{
  "num_hidden_layers": 12,
  "hidden_size": 192,
  "n_experts": 32,
  "experts_per_token": 1,
  "d_expert": 288,
  "d_shared_expert": 0,
  "hidden_act": "swiglu",
  "moe_layers": [1, 2, 3, 4, 5, 6, 7, 8, 9, 10, 11],
  "router_score": "softmax",
  "normalize_top_k": false,
  "routed_scale": 1.0,
  "balance_loss": 0.00495,
  "balance_bias": false,
  "init_std_router": 0.015,
  "lr_router": 0.00102,
  "vocab_size": 18006,
  "norm": "rmsnorm",
  "norm_eps": 1e-05,
  "tie_word_embeddings": false,
  "optimizer": "soap_variant",
  "learning_rate": 0.00535,
  "beta1": 0.95,
  "beta2": 0.98,
  "batch_tokens": 65536,
  "max_seq_len": 256,
  "train_tokens": 663400000,
  "max_steps": 10123,
  "dataset": "wikipedia_en"
}
Below are experts of layer 7 (counted from 0) of a mixture-of-experts language model. Rows are named router (the router's row for the expert), gate (a neuron's input weights, with its number), up (a neuron's input weights, with its number) and show model dimensions 0-191. Each number is 500 + 40 x the weight over its row's rms, rounded and kept within 0 to 999. Numbers have three digits each.
After each expert's rows: a language model's description of what the expert responds to. This comes from a sample of Wikipedia text that the model never trained on.

# expert 16
router:537513515503527505491457482456489489516482504491509545521546534479421457470492581525504526508517506512378557484514570460477567466540515458428404525546552548486419453522408486467531447454439451535507535460533480423528450481486542515513469503522456485496486473452454573479528487503489523406518460523429557483628553528463444505478421499500504470540524512460528438518479501468432515493488551514517507448480521446470487516473562457475465474424454496541469525533484498520488412454410585477537489480501476532507535540499460534463480441496517495457555501477479484464552527501460503507
gate0:476474515542462468587515509513481526538533501524484582540466512502464568436455498474519445482540493484490577511449499489479470494446534568471404525529530446508475451493498519443464487497474427528546539545453546546564509492508424436516571460519575456481419540530502501497505507528448524430587602484552501512469462473537543420539496474529533492447476550512471496529494383471519443519512513548581449533531542476557523473491509478479492504447469544478484541505469525495526530505480483488572466528525523495547511478422518490383551557474534446526506508507514455502484451493475457560
up0:484474476531462426504527505566457543489595510504475525538476482487502529491492467519469469433552520428428527520435444514467416552490534520575426490484544478463446516424494566509446494518517527527548526548434537511514497493446470535490519506481555509494545503508508504495462453485504475440530541485493518494559563564456550511593447440498536543435510506435500527486523435439443478516508490524497478453500534534568575555484479459436459532491526480530485526457504561577446467429432456514590477493524483538551431544487491525391485549451504511464489461477534506550451469484476485491
It responds to: Nouns naming roles or list headers, like coach, minister, squad and Country:, plus the closing = of article titles and mid-word name pieces.

# expert 22
router:430499536451517505506519464500436453528434509468520574517562532476457564476546477533437467512504512518417535450505498482557564547550501472441559526481563553512493553545543381479493447453450519527390546591502488493462489485484511514450566468532469484508496456488544415497533510531498491575484513510458485481521501491488535460496473477485489605464493435471479546506450532428538515511473554470524547510511501434489514472458464417508466459441538464398557488495522526511549443540539520491485489477496569517538547414525515534518459470472496533462546423525486505516449489515477518490
gate3:526506564584459459481544590455400564602424450501550525501496458522503536477495491501460588493497528475465468458508529549412433500446485521484520543452494526421473445445484456520460472561500554564471588471517495462506487459481469539515542512509507573495508478502488476524477428503452469485502519483538536444469557466454508511530559516473437484529529523545507517446449426489519480533451569532524545520538515456481508439426530519495519426506478521581501540554482560443462445446559460497467482556452524503458458524492479496498514478480525490521438514495492550529502480484548504414
up3:480516582619510501489500547466420526556450465509555482473465472530509574512490562538434594512476545456505518449463475555445425502442512483490523452432504458519485469428513409522445473621486543533435491472518503430470430487458521475527513543502488549462485497491490458502478432468481475482559557512527480452478514490476518525505580491512456527473533487480502524487470424527527477490513502562520572520566539446435481447433495511513488450497527503617567498541473557503511456474483437503462492532502475504516456527501528539503503501524465539496411467512556535569501518511499498491
It responds to: Mostly in, plus during, throughout, across and into, after located, born or part; also line breaks and pipes ending infobox fields and table cells.

# expert 13
router:528528527470528497464534475521457616532503517500507432501460492552540462463568544477534473525525541506487534462452398578534579480557474464433476527532532513507479521489518527453484580478446525533486512597523495460519445497467523536482501585494524496550438556518534492372464532554524520512488473518450443459488521527481409536521460479491520499479564510450530544509522560505438521478459478562505593485519461551477494462468450471509527469442532497543458517519545565518528438498550533469547438503485562480471547538493485492474478444492434505479541494451539552475516537551585519502
gate3:450424594545491459471439452517605486476479453433491514435480524550494529454464479520563482430504440525499520543453558468481469479463539517519452515527472568480559546508503504495503515537367431492452500481509529496497547462491492523474581416496483539530494486476528597516478443491546542491454539496464507496497461472476552527522520450496496560445498490533534414502479554500517546527477533456489482531446516495480487477561538426428568510531447545473486491531501569561513493494510556492463470445490588516515499548510563518524466510457541518470588537507521429517458469498537532553
up3:556492452434500439456517507439506508497503445462449485495494470512468536468522566490465520573511513483508439486513527505537463482531559454517552560543524449482454458475565513486529485474528548492487479550458466450478493473466466486416481487472478436476474504459436479461538552443440377555516524500498446462477447492606522474543487469455471569550516480463478462428525471515472482492462434555429531448538462465512389484530435506528537438498483508524521543441529533543456529509481513585507504519527438487520493524528485556541543441495467504563478497466507485591466520508499582423
It responds to: Determiner-like adjectives after the or a, such as same, such, each, final and western; also small numbers in sports and statistics tables.

# expert 9
router:435516518506485495510476474576491549485569528472537427507545533449532508480527458416503480519504514491527532480471454457537451437497484448448546526522530538518425544505529539444515540562499483522544459478516430611463429495498530517501453466504474484528506542453557422519443495514501500437483457514471463498502460518473427501520544481490487560474574577429522433529438476518527496476485453516495502434505482523502490473459420472443449504543589470538547544533548430535465510547524468474497448493516510441546511542541483518482476477460424528452408472593484544530502511540466410491
gate0:512519491552535435563505484465441487526495490519543464487436541493516604539449517551473502511526470529420522539514568546550522484449530474436523484504444446445546499454485471494550479487516521492508531557489528522573610428498516501524469469474505490550476497540481528535563576528492470493512496448507515429495513507530422406515508524464456521507449512494511441489482559448406479492504510435480489461493501468531494527453504411535522502528535537460518523508484564559495441441561470526454540523526483538548445491429571556511493480445498602467480530424570494512554472548459543476
up0:479456469532520525532511517478532490523479485434499473481474435471545406442416497479513494476522507470525477536444461511416526448487522546526534572509553541496502485454479567508477531511508516593526498460553480437509414544446493480508456482509493521514391466468526514486427489502496511506514548507447467571468437569470482509522448482533536500478538462482455481474503472547592548467494506494502586504510502556503494533543485568431514458404526502491518565420563455478481593531474540542478453515404490488501488491502453524489496529553572456515534528536455551427458458456564493502
It responds to: Word-final pieces and nouns of process or state, such as -ing, -ation, -ment, development, training, death, usually before of or and.

# expert 10
router:484515502428520536451538477509545531564439524590503476502508408472436491474574465476507454376495509527470536481466433451442484552463469494524532377509522526505457433507519534479372431406445495518498566488530504484478444504476537512522459473511470540505466508471558520556533553480512492424478485520525453463590455500484514465443434487491473463454548414454514500524497506489528504513481509530513445434533472432498485505507473460485471469514521454535446500488529532467492490484536487506575487492514529526536537512518495547485467444467503440489441515495486426488430525534459572498
gate2:509478561542498565450566506525442479573475421481582470453474529535497512463578484485452523555507466517452551504512509532523545566512436520522449509508543518485566491444476549434436459532524529518456530498513541475531470515515477493470413480513478498499483549516437478531484519490494546496475479513595426517457534412466529444507500525440519486531529483480465478475527525526454527508523483527479532527462500539536445482499447554494485535504490474354477427484502497502520449417556575480480492474559524503408437509538520524423564545495510515548500545534497425528467474560518475577
up2:501513424491535460546461549561481507456447531563439584525551444482497472476402590498518413526496552485528399501539443456502477449454549497436530482506435516465501495552473500518524466507437490434493466494510481529504459479461537459512552573472494539498516542499543573506507502507474466511549492482438614486534478572510458537447568444544532463452551513512500504560489545500536477510493508465522457530494517437502555526457490481543495448481497517508509522567552517509506532563481508559491557546444526477567505460459443412514461473484539500491523434498519561509526522472468534411
It responds to: Past-tense verbs and participles after was, he or also, like used, won, married and built; also line breaks and table pipes ending infobox fields.

# expert 25
router:482535512466481518513475518474502612501518528493512564526552448495554472488543442488451479517527490527517456461487535562528437615528493555570469550526462561513482436500554533444556481464528477511483530620495514508480453499476484484480469521549471461553600531599534470551567514510535527445497497518469485516499485567491423528446568463492509506433481484493556460518531550493520507468469535536520613572538472467495464472475429474611501498550460496518473514507491577524482491542431507499416471495487488528529504468491454517477583543487521507454538437468487539506498484512506515495
gate3:533423477487500536480506497476502564478553457487455443537538540508521481448512517468498523513487494540468546493487514534604569571425423489499555496548556484483546591495516427465452469447493588489500476444547486442403483513538515545496535457502566429472498501466479479484512516475539518453504501452500495467477469502532450451503490513506550514482512491475455560567504535465535513563520545491466455488487508581525421547549506470404581513485528473473438556552490567474532492476496506517482539452491543463437532531496430487477441548433467470533476550449519475521424461526551543562
up3:541425494525600515439547480460524539492474511498464499540596512515405481515528491569523493568511470490477519540469559518557501500489494547487517520461547468499552509509466445515489483498494560486561461428513410513457525463415506551541525488460537454462473482349543475496538500480498507551421396498525499466499496456506504522516470521469429531454532447421546513489504539425500492553544440506507478497547528492467512475485536462529476526530478470468499474524511485489435557536507485529481540528516485506495510485510414511525509511491440388520488553559484472429556448558430494475
It responds to: Proper names of states, countries and institutions like Carolina, Commonwealth, World and Supreme, and inner pieces of names, as in Neuse and Tanzania.

# expert 1
router:526528501463480527412490464526480539484492494577504467483514556482531488513476484508494485530484520538534523454498465566546484477512482493508575521527520574527431567495579506466508478462569591526485418473509344456410424458476517527456500498502482542506486437493526432563495466522534530533459511546563472497481486511488552541453523497472486484426508578437528525536463546458507503455479530437525457463486468430544500492487560619441465555432439450527457512480539532504492545511551472495490488487466514485516474517539455538537466465483534520534472431514485422480541535516483543479
gate1:475453509451540518512510528515500457542543508509560418524487495472496501550419505441517528496497545512544526496522503510466500565581560523488479509586492465548501555538461439460445529519447590529452500489494554554472475496515487558556549466499533455512517587530465469479512487503531494500514460543522496534519493600457540479494533512527464492444552485454489493479445518433458500514463486475509534500537421514480524541500376497496569530626502480456532388504536485425444542533530590454508512581564492486581478516490493490520494495514537441522457502494456498554474482536482568502
up1:510516485432553453504556509553509439458510445618511526533518449475476487508541563522488469516526433485500470510595499509474483575517522561514448498516506497543496607460477550510495493511493502572459471485497480544508496483583524487440477519456589516505553560513514460509500548417501487509531533482557555468479526488527541445474502530434499459521498525505551508481507490422470466581479498453528516500551454479514445513540435520441538572591495480479503458497522514483386535526492600477494492534523519493578484519512414407504492428479534450473504521548508556488529500445525514477
It responds to: Final pieces of words and names, above all past-participle endings and participles after was or been, plus years and digits: ed, oured, chosen, 2019.

# expert 0
router:487523480491538523497571491454462553524459455444490582494523560487453508476518490534541499523479516555466502502506444468540635458402480494513520507523482542502492465528492527483533541464471469529516445456515465475504457507512532516516417467530484481528487506444398423429500542453522466491489484528509473441593575529465435554458494477490506535485456514476503524466473553456433511488495448480511537615506474501511489435532531441529456500526553463467497527478553553491484478574496508496493476541527546510460491513512441424559497469514554456540515518524440511553459532353503557473
gate0:540498485543515502510527508488480455463459516500556431494446505459481446492469499499494453553527485455524445459496473585545500495466464519450508504493533486540487443422499492512397534484513535506481483557483490446501490571455441500478444480551500523548460454501446498557465504514490482542468491548460478472482480487444509475436458390542491494514500542498464458465510491542550492498483473495560503483427434482499484476551483546476437553542486539460495487537430490529611390549468469515408539534438454503547439461468509487540495413427475488516506474528518521589599472481526593469
up0:477517473476479485452583512541496441555476520448498483505503519515462567497512519487440487467546534460468547482490553443494509535578451490527436497518453551499592551560525503562563427525483575412497462485475558480493528527456471515515471459529480482506530538576538484485556545447500520519468548506501466589512433463515511583525566592536490595562498563478561498458427446531478501457538571509529484513535539546558488472469476504497487501481542451542535564535497570500496434530527562506523518444542528565521509532499519547510508503533565493544486527510511483458396486500463498518
It responds to: Commas and pipes after words, often fused pieces like Carolina, album, reasons,; also colons and dashes in lists and tables.

# expert 23
router:535493510489542485445472507434470557544478521520530540514498548510510454501517485535550479510533495539371553506467402465488440497509473462467441528512394514500439534534530504486524543582498484530506552437533493452501516509480513510497502458498479481494465482503403592439580541543486493504510470547572525470470494509451427561539537492483539488558535433465527459500495481492453536448448519502531480609529425461475487519510587471439490498433444473503457524476523497524454494537546501496363482497506551495516541529487507526489455472466502519435407515452475456475486512547466495491
gate1:586487469522452499564500510445540533483486474540446491562487489566581518533596427486462437483430490533554493554495463502463493499500507543536477450437540532549500478563541577524501491533523504530532467534534564585522592441523505540455535458481494533409499513524532474495545492536513431514471518468522479525464494589502502474491464561429540544385435486530502539487521494536478479497454490500492451519452511502512469497526413493500520524531481517451579542458583514454546508543552534547437539486510533528560473487483464450475489451516514450492460532581472537469498489458497560511
up1:529506525473473419566470548422491526474544537541549515453521440526487496531479464477497511501532429524554475526504523460483431586568547563517491529510579514513510417472520501503513526472488466448498510464443543474483606520517475528524502547533476439467519551483485546485486395448553519504438467499505461482466445554497551598525512520518517499551433550490491490520511443598530487537466449500562430454463511538532489506475413484513545491494480518540464572489576539502468444571491542511541490533459494433534493531469526504539495468454503482576442562472532554473517436543500497520
It responds to: Conjunctions and quantity words starting a clause or phrase, such as but, although, which, several, both, two, three.

# expert 3
router:524529521496514513476606512474491449513478533462528507516564505480485460496551531469435453473517520483488523468521524532519529417496505475463564544462469569508435523515536500511540484623495399514509433459509505472462488481478493484495567467470456500547480497512413499484512518529501488515478509510476485463486536485500435544479506520502482629464582438507517570538495531552510527551512522462503519480416466532516463515510537634542501493528478483542464533523512509512462492525482487482548478479532455546554366532541455548494500436489601515578471432505499495487580486519571492468
gate3:522475512490526508497463533488461478520479515573467480539473460528532445522521542425442459501475446514568488508452534494525500516528448527585479553543503490455501480515469481482516557537468476540521421453561459531441527500507512553490463423497467498492548549435504520530422441483532464542479490554520546464597509505402498511484498516450449455458517527481495589519509540501484473473456406496416435506588533603535545519557475457487484528508524552406472420531533513453522501533522524543505488555523494494490428490507482477487533468455478465508476504482430520484596442502482452577
up3:511488510520525558441511472508541458496516487493518500487477511524424469435433557575461457511547568531413514424535516432495523530546462504494506514484486484548494543455501481535578496486476492465549500452435489463516451488467476612468565467487570483593486511544440502447524487474445573518521483502506432480475583489562443424443485504470526498446435466502523418545490482509449435467503464510523516493498553569452550559557520480521508499461508470451546534489491514448553509541543494518577562545488435503514495484524461508563523511482485569497474429490431556467450481559478484518
It responds to: Line breaks ending table rows, titles and paragraphs, plus section heading words like career== or life== and closing brackets.

# expert 18
router:546509525440508519452473507555449472546440528603509515510550520496557543466514572553389484517535474535523543444463442437474464514518487419444566484495468440527462460429524483480512492468434585508519513560517528545495513463487536508439503471500484479510486573471545521543559556473488517386498437514468488436555460516466423514507492493464456439458477534471488469490564528481567487488504431482513545490433452474600505452576469525457473510499503470552557528508506468504482473516508559492547529487537535535477535520497577537484470466468550556498535468460457474462549502498464463485
gate2:501478559502486511466543486440562498534510508531531486515484535520454397429551500467481525454490527479463458491433463446496509545464471506508535516480617589556511513497517507566468484491535484501463501526459535549474530518479567455571520490611493512582466490527489424482552530535501500561539538484543545528477485555562455468554532526487472497443496447585505465454531563599520496604518526515532493477484503487563498529510480539566495487573502485565466509401506534517515573493430444507519525531468486431484503479519541461528501471463561531461508486454467574495497510519562502518
up2:492512517511537464469472476500436428434546484469437493513548475465519509520457580543430471571416481519503506547467454506466505507495556504492433510561488456473481438586480448499524548451497501538469590491505533493516512529504469520500501524467537457461489511429484487546465475478492508451515502450540539501546493494443493439492421542481520498523592515441519550487503457418486419415422516440505461541575414478459449480454554462472552532499455569457504499555487459541456420420515458460506504466483496506508449447484428508458526504498431514502521519576534544515516508508443492519
It responds to: The word the after prepositions like of, in, at, to, as in of the city; also some name endings.

# expert 4
router:538529421560491529604455470466567530500441533493503475529524560524442492479535481549562480541501530511453540438485446579530518438526475452555517518504558507515542429502451508545518534579415437517457539476531437494434430502469506516477461450432446454499480529609513564529474502524517477558460503517406533465554474473511538549455468481485495463474492478473489552537555512548524517502471422456509579436516475497498478522466450458464426425579539475507515527476490522493487496557541514511537456487520557533503504512514475473476501499500511424440448489467477446485477540514451508465
gate2:493549479520470534482499521459541482502554471434535506478546550468468477519506530494475474488493495487511553411453524436496519599474526585459468568523499479437484482507479544514506508519513505520530453533539485482504485512451544477381476511533486478479585575457488484441480500494457569450504464493478464450517406475472511505495511589453543518564479505476453544522517425468472448447477546515521472448481441452491508500509618460551546493543489499459437469525454565454542514538488422520486503463566444520565489523543540509461532517566529506610426556497514513495434500501511549477
up2:514422586498421493488507546553544542452488547538540508521455439572543486540471455563508482449602505416506506513514533495423527455473499474486524464467528477493474443501482528481554467523576396576493551507481455467507501527530535585567424514525497462508516570454432518503495573528517482552486470465487528552518516501440545454531551451446526465493546517532508458491467569545480501524482534441499553477487585493473518432505433501479511515464474532505531504516493453518532486546457476553485537543473504508501459457493450530490568552496469468566522478432554459542544548507459469559
It responds to: Mostly the prepositions of and at after a noun, such as shoreline of and debuted at; also name-initial pieces like McG and B, and table digits.

# expert 8
router:481517536460519537481425464526480516507517583482526512517520510466550462481579460493564454533516522539494553464490432416402450470507507461596528446541509393487596485473521539489502546547457465516490491567492483471498419469512463543520555472482450495535461567483496542524464516534531470549493491489425466476455478525456476435500521490505489564471489468461509518535498530487485509505480555548538467582515444444540511470513562460606479451531566499541497515510545459503466462499528540470540467512511492355498447509539502535463455498512549524489470426531490507467499523539461428513
gate1:520529484482516562508483458560542498534532495463482426494518437408474469524494546555476421509483450514464495451585504520501517553518519495528494429466506598510468495470517473457538477463595506441526508524493521526514477522517535529423534502509449469522544482478570491481449433504516531455472512538541472424543534515557514476515546475511569521523534509529498443491531460497485515458493519513529435510392486528495462539553553504567535555511461527492495506483431471529554577539457567588574581509529479427507431395515453491487475457560528534471460487542516510490486449449444486472
up1:467562510452495593534494551496532536519510513486456432511472463498484514583457518492502467502483580550501529539523499534480466609505464529495539475526462539544524376437485446534456460500543511447464485477518466516533520485539474599491481495448436462537513521463581545480448429516528525536481540524469500504466535563520498515471572436487516453514543561512610526503455464522512458459561474466481542540447557497416502536545460500496523580583522454483466482502489436563495566495479474540460522538507517471554517526562501496478538474519518544469530482450470494518462508436580505484
It responds to: Plural or field-label nouns ending a phrase before a colon, comma or line break, such as information, countries, games, plus table pipes.

# expert 28
router:462502539500517513452434484568503418379520433513483469518571566466515463472508501507490528450542523501522459580480510446519510454538480456445455488499414551502430542501537531490544485512565544519543548453532520531471465476482480556506527454512462492496504515566416532519561499495501490524510581552525507589515433561473461413466477516475480564488525480563513508484590491561463500583495507472515507469445558493543475466484475435537479430428459470436549516540482502487436442518510556501458485485481541551494472516519496520461421449462485539541501518460505453459460512537466545494
gate2:532520526459441531459533543574529480494494473541432497545465476523458572497474456552489477559487491519450488525466494442483399499512526471545467394506547507470486487537475462498563436533520569553555435469444515551569495500510495533485452513488510487536433456421514512486501547519514525483505564504490467566494547496555455633506482481504475520491515431508477511482496539553500547594575571476459433510402497486469508572532514455543514506494561478490485417509590492483473573483479514520544419483516475499510456491489487449433463469469549507481538477545478533480506482487443496484
up2:510509441542484494501507436542455460534509543524503509506512487450481530506522551512451494476402513489563518495499500556520542517564523453480487583525507502512597519490468533435428463565531366457500515493482493439382487446485566474556477546540482478471546488540528501495461470528573557534524528508487582501550550426469606561506504499505416532418541548464522527516492577492483443586503484525512476547519498553526467485492491555583496465519490501464462513480486530491533525488508551509486548538534515490476513514457481491439529526503536418533500547512478493543466540484416472507
It responds to: Subjects opening a sentence, right after a period or line break, such as The, He, She, It, They and This, plus first names that start sentences.

# expert 19
router:516525532454529493434497479581473567532529519461531509530510473456505518458509451537488529537524512519517519464487433495519461454550521496524465513540502551486507536517495489539502507489449549519523537550504513471432432466477448519479461522504670465531530505550560391527474472545534536450477492522533583486514473529503547521483442505474473535485454409496535429508557559444573515550476504478537482483499508420443503476473544455448451497520489480546566495465522452521454492515538476493516497483527517535539560530564482520504443512559509450443387538548517552428533534521453410505
gate1:534494523509451463518513499519527510512469536515618547512548517539552477489483417541520506463542497502540443467526509505443543553493522493570430502531481518510537498532551499492513548442505453591537512542528436445459515475447474515537469506493510560396516469518515476475581534486507452464479564482509500579465455456489490542535502499481509512551588516441509570525442498518419448430500457563466454455512497472564522478496577504418525534620428420421560516530457464457486529548498530494503461545553522496453555520477541513493493440488488489457483510488549550509521493474494517487
up1:442475534525506475419475504511527498459479509511465460555465459511482515440397468492463457491539486441456485537504520481461458406545594557454545435506504450484558463465518569524559496463493476472422468448480580484565473506492475511467508464483421513557471470520563500517505483503543486500553429456486420466469475518480500493509354452498503490436469516569529492463523465604556538529432537454536467504480548489509466539490459512555446475442498535522489550492506423535496491510469487508540447484492525519522502433518473440443520485534496475446544455559504487496553478516465535534
It responds to: The last word or piece closing a noun phrase or name, such as stage, passenger, Fantasy and Thompson; also month names and surnames in lists.

# expert 20
router:529528537469515526460454471504594460539512535456521589543496547488501490491393454559549469513531537513487583445489537585510479468500497478464434545522514546526444426520550487462532449436540486507504344493507469469457448522490523500485475472537511460499484461456541532489497472500500491467475546548539456468438486547472524419477551483488460502553470442466548520511448544586508507451484530417533451544511464530484491493456430494562476523573568483505446486469511559514461453517543476499570488475493484547533502520508492504483505475507408510428563520543455442498520502507451516474
gate1:511492473525546522504475477489517501527527532547512459540431492520453533547538540431434530525516449436453581549535501482509569536499471516507530571480620442499501530489508518507546498552465537483578475520447490475396396448594439449531508488475541438484440475474435524485508512509567545486538517413537475527484554489533521482528469555543431497480446578538521510496497450555515445484558443547511527525528501554500483475490475444517517422436486503522448579458436493509444541507515468482461488536511496508557570491517473508460524517522461472504428527474569509495500503526549510475
up1:529469457526509492459574493559491463448509474566498550395443531472454477437536505461453519505511494438507454455448469552465480488453475504494477481484495482489534525502550437499496433495547462470432495488520494509473551513502566572494499545488492506523505479469499506473477438543493533499514548452489505484488525427479515551517528475452523643432489555448490464494485459519481537547503564573493507574515426472446451430482438435469506514528450478524482487550485512525539487428466528543439490529534501488523477503607477435541477492462506546530522477433480521406472532630462498483
It responds to: The word on, markdown table divider rows like |---|---|, and short inner syllables of names such as ul, or, ur.

# expert 15
router:418496456483540512436484499476496445466518496448479498534526496504456533507428468539571520559528503519522536449479515468503548485492471479469447540524531544528561543537548513433508425414496522519524508606517408456409449502524540534496468503528490480528510428484521472491568493540497530510468540542564481494507481461503551527437475504498489535503584552527524518489543513443537509432466437550525553548471503571471499448465485446489593643456542484444479497523536503497436544553503536459377488511500524488526463494518481520472504459468499524505508543500474424536530515491461551475
gate2:509529493523548461504549466545548577532537496466523528492427498506488502399495471457565525563477501530477523441605547510491461496484481482500529520488594450561520464475475500500557532495519511520484538483490479442485530448515440461495508417495519490488468480429444480504486576530430558485502485538457538530521529598497554485571562445470453523495443520531428433518485470507513433520465486573534459459545544545568476501510478486401509512480468531538535420577421478481512467401509511562466520498486398501526510509505498533540492470478528463505491476510427521539524478515555505478
up2:446504478515478474402506533516439518551550619481516466474475488440433441522553471478431394535432482504585486502542536544465501440496421474532502510473531445473477459455491557539505459525472470522498532476519538521495552469490514445457453530491520489492501512485544443487475564489573556511517434501526501473541534498488518497553488438486439531497540483503472539466495523479514473504436425589569543456498517544535509568529488448500550498515447472493424429489464446459521527452498508458513484533505439507501467495479499521530554563498429475484561599483545568491464555529447474540
It responds to: The article a after verbs or prepositions, plus word-opening pieces like A, Re, pro, opening quotes and day numbers.

# expert 26
router:568514509530511507477457508501510465536528505583519450536441554469429471480528558507550529499507476535570464619475542583531433477572501484462546492527548538505431424512502504453471557446485451538497535468540528463488460490474486488503526505501482471527476466490498424535475535351527458510477486525406468483564455550473507529502505468484514441466449459432543499498443520431469533536470547487507501462524482533474494458493448510465486658592490463397465490526485513505496530517556492506566476522503519550506521506512521500470473469507499524486538527475512428487508507519492550466
gate0:515561460455492510468524525529501524438487505502496506473550404517527428487528482509512471542514461497420455542471521496495554520572547516545538580526466541515545519587562501526506452493450474478524551460537482562471466500495490553463500517470460579396531530509473434450471564533516494454475472506514596519504532475433499420484514513520440450571467559575540474447516456530555529468518461533524485533524512482518502484516510552455422433509491426570419508548485486535456474544457462487498519517497510432468539424476461497538445446472430489459503472537559482586492496467485513519
up0:465527564557494489535538476519501558532512514480520519562521536524453468424549503550409504492503443467553530470521497519517527500462426487573542502435523527426532540432494561493520457547478540512492576586465512466507537494552623508508532497469495462540537508541512587544537490522560505469438531477502547444466506425494521494487471506560518438459531398501463517556504485515466516488470569475428527445539567499475536472484535425472563551511559484523529521554579484530495502532474567510462486459493500521523526498520547542509458515474470429475530486550466508585562449498538509479
It responds to: Opening parentheses joined to a letter, like (F, (p, and word-initial stems such as sp, def, confl, emb, plus years after In.

# expert 5
router:513464528489514515458523496480455487548433528486500540510524473471539519505457500563455485515487493506399546412473470497468518456478478521508550497476551511532483526550551487449568478513452544530508533523516481471521472459534518498637473520492524505514491528420523577519520432536515477460491457498430469463401498496507408524493541496490439481497514507490517462529490541469501531551489426458531508427403492527536497451498607443518480479543449453586558496484508430497449519542513484523531510508529548496499510446507512475519479489476554551466470508570556458523556505526639414484
gate0:477499452495475502501548442502502473433468491470527543405529524532445437475522466476485550464496525447539520565456439493561453518525506551448540546477440558494531513556514579509451465495454552523509459492501447491563566472515576579556522434534531438518532508451509497457489546544529549473534473580482512544521424476538521522510440505515569468539516457509461510512535536438470537498488449542541479527462430492445500498500533462510511451446545591535560480539467513500540522476516570540508482527384563484599484528532507482492499547493550524533476451523568443464485461497518519457
up0:510463477565502516518479487474503460433511474489474529433507472537503497467503522527477531547525462533528406486452498500458538484546538558586493515540533482490470502501542486509481553552484479530567507536520492511427587532510532539498561509497470520444474484455445480528457505502547491418464420511577545567500541464519451468500503564517526477407502532460410420418514526516506561472492539546465483469408500508551479510527502442496468554587549464448504472419422508479476454421491506486560464521530518464463467573553468552463557502527485464480461537524482461515421540544461498462
It responds to: Word pieces carrying a sentence-ending period, such as States., ation., ies., plus table pipes closing a row before a line break.

# expert 24
router:551528531463507520426475492443537475507492537474534499518547513541473555513426566550436539515495551507495535477488537438523401482532477427456475523530527415499549563528514527411542579450575462510413502484491565469445460472494511519501478537539490462538458514461542445523538507514522515524477462513466476513495523492475434514478446483480484468512417597453510482552512579488548486500449524539511551523558456510513498461453485494459523608532559556514441520544526520500493456517560542484489510491504530554549531406544571487500502563506430514466456475525470538482461507522442434477
gate0:532470529491529493514498457463515463484428512483476505420544484477443493340537537472564478556564459444489532462372446468479481480545497594567512544519523492441509460510452493526525507517562469465488475480476555577498497437535484493487516488493473478543543556546438473486478554483573475456541580539495540515531457480548544480520518512502574465510472576474467513500479484490489557475551508527563471483483467422541495473525459497431516487504505475486503554503501527467494543454526470510470578541471443503480559451511472428484461468430500620531484479523504566529523491518507508488
up0:506490432513561543548494432594489462552496479536482570507465469458523541423495450463453493510562475559519494515482484553507473560548561465552550490565590521608501453452439433483510528514500503501534502500504538467559405492540553534433605435474453463559531503507521502485505493510503542438498441527481443464508405518516480522489472518509532502522496488500488524474481491469473541479539480502480480558442542515526456552504524489473462559459528518508454504498456609585504476477559523574468553491432478441504537453495482534539479450466471494504507564510474457513525419498498473506
It responds to: First pieces of words split into fragments, mostly s, t, r, S, T, res, cont, after a or an, in prose and tables.

# expert 2
router:555535538497516535500598490473481570538516412444515407508518451477412516482544572525534496529529502377500545450484575457501553487511477465576439552481405474527509511474556509468517548429460557512499497448512533466545425501487504517480437482532517496496485539497561519502537515450504544543499455484501445477466478511475546437648434493494499478456545479491526436524555522477451537501496551473489480448475547481560484471487535541451474465577501487414568509461482526506459439516532519487521472485540519564527542534551483510482510460471527524478502504467470516491516528489485558480
gate0:509493521535438554464494444517497495525455496496462525448485513476431419522508470528480446570435578461595468496492547545418507494562535477529514512415464544504495516508526462536556511530506495489448506514473551488497505520499531500502528569540453501528460494481552499487452549592479517498480513467492503413451537454475443549431491533465506545469472576513460501407504534532558562568568535523490499503505427500492542461499498526532487510569506546458533506602525503458559490552519534537490480501468505425487470481575532440521527502444507454439570435456473431530490410483521536491
up0:485496492459473484529525501571513501501506480466550528567493527552484460517509488457502486527468569471499496399486576542442505545476503645521496446498383546509438483573490496565501508471552490476404536468497517479489521496483462525557514508520506503530482553423482482492533514460505530446550524501537463415485490493448491403484505507490497517474528543483421499490483462541430575434517477507530591523517498485472521583557462492448507518500425465449557545464504430444457487499491497490485511455494528433508457450490490455484476484493543512527530427448558501559435522455511559460
It responds to: Starts of proper names and capitalized modifiers, such as New, St., Richard, von, British, and 1960s dates, plus some table pipes.

# expert 6
router:524499499515516531509549480615472555563451540476523452501518525466485492472544480428556490515530511491479482528499486460541454487551472455496484524523503562518493451511535529504517562465484435512385532439512500492450595493488527501504482471528520501514496535478578509522579520492537470432494469522586577442596626518483513561452545474463455451479437482499514522510434531531471486457468411474493469470471491465503491540497455581463552557433543493445545501475537426480448562527501522470507460444496562555516534546519506532475467474476499518458471553506475446503551512506432545491
gate2:503454491442523480467541509513410524543453407483436482512382431444557589624485480486527427528492558528451461520466467466512557512560511555563486497518548532450446512480488473503454493509458562456544512460528494514428508517479514480506466516496505508496521490446517482559471527447507492522433544484535514455560446541495398478516482515529494472476507456490509508489481459465623465546405505492440537513499533484518514553560527473492491458553509527428443520434473530522511552505522487535459493449445459492540509555444536557489512503491507537509464544495537493464497516517463485577
up2:452596449509548503459518569498524489445509551564566487513535447553402473542524477448514533512531471548559495565528497524508500575515485456482534536489508411529514514560462509515549503528498531554529481558511498433433517542453557507497524469437512446407405466512477510473537483559453546470465465527502479483446551459484543461491500492512464526522515407488470432501487546455446554477548412518491519535447485557496523475457475536497509540462476472528518468498571529484514498478502514480505449400496450507519548416556485549474572480464472515465439499542558479476440457522465480515
It responds to: Prepositions and linking words before a noun phrase, such as by, with, from, including, against; also pipes between table cells.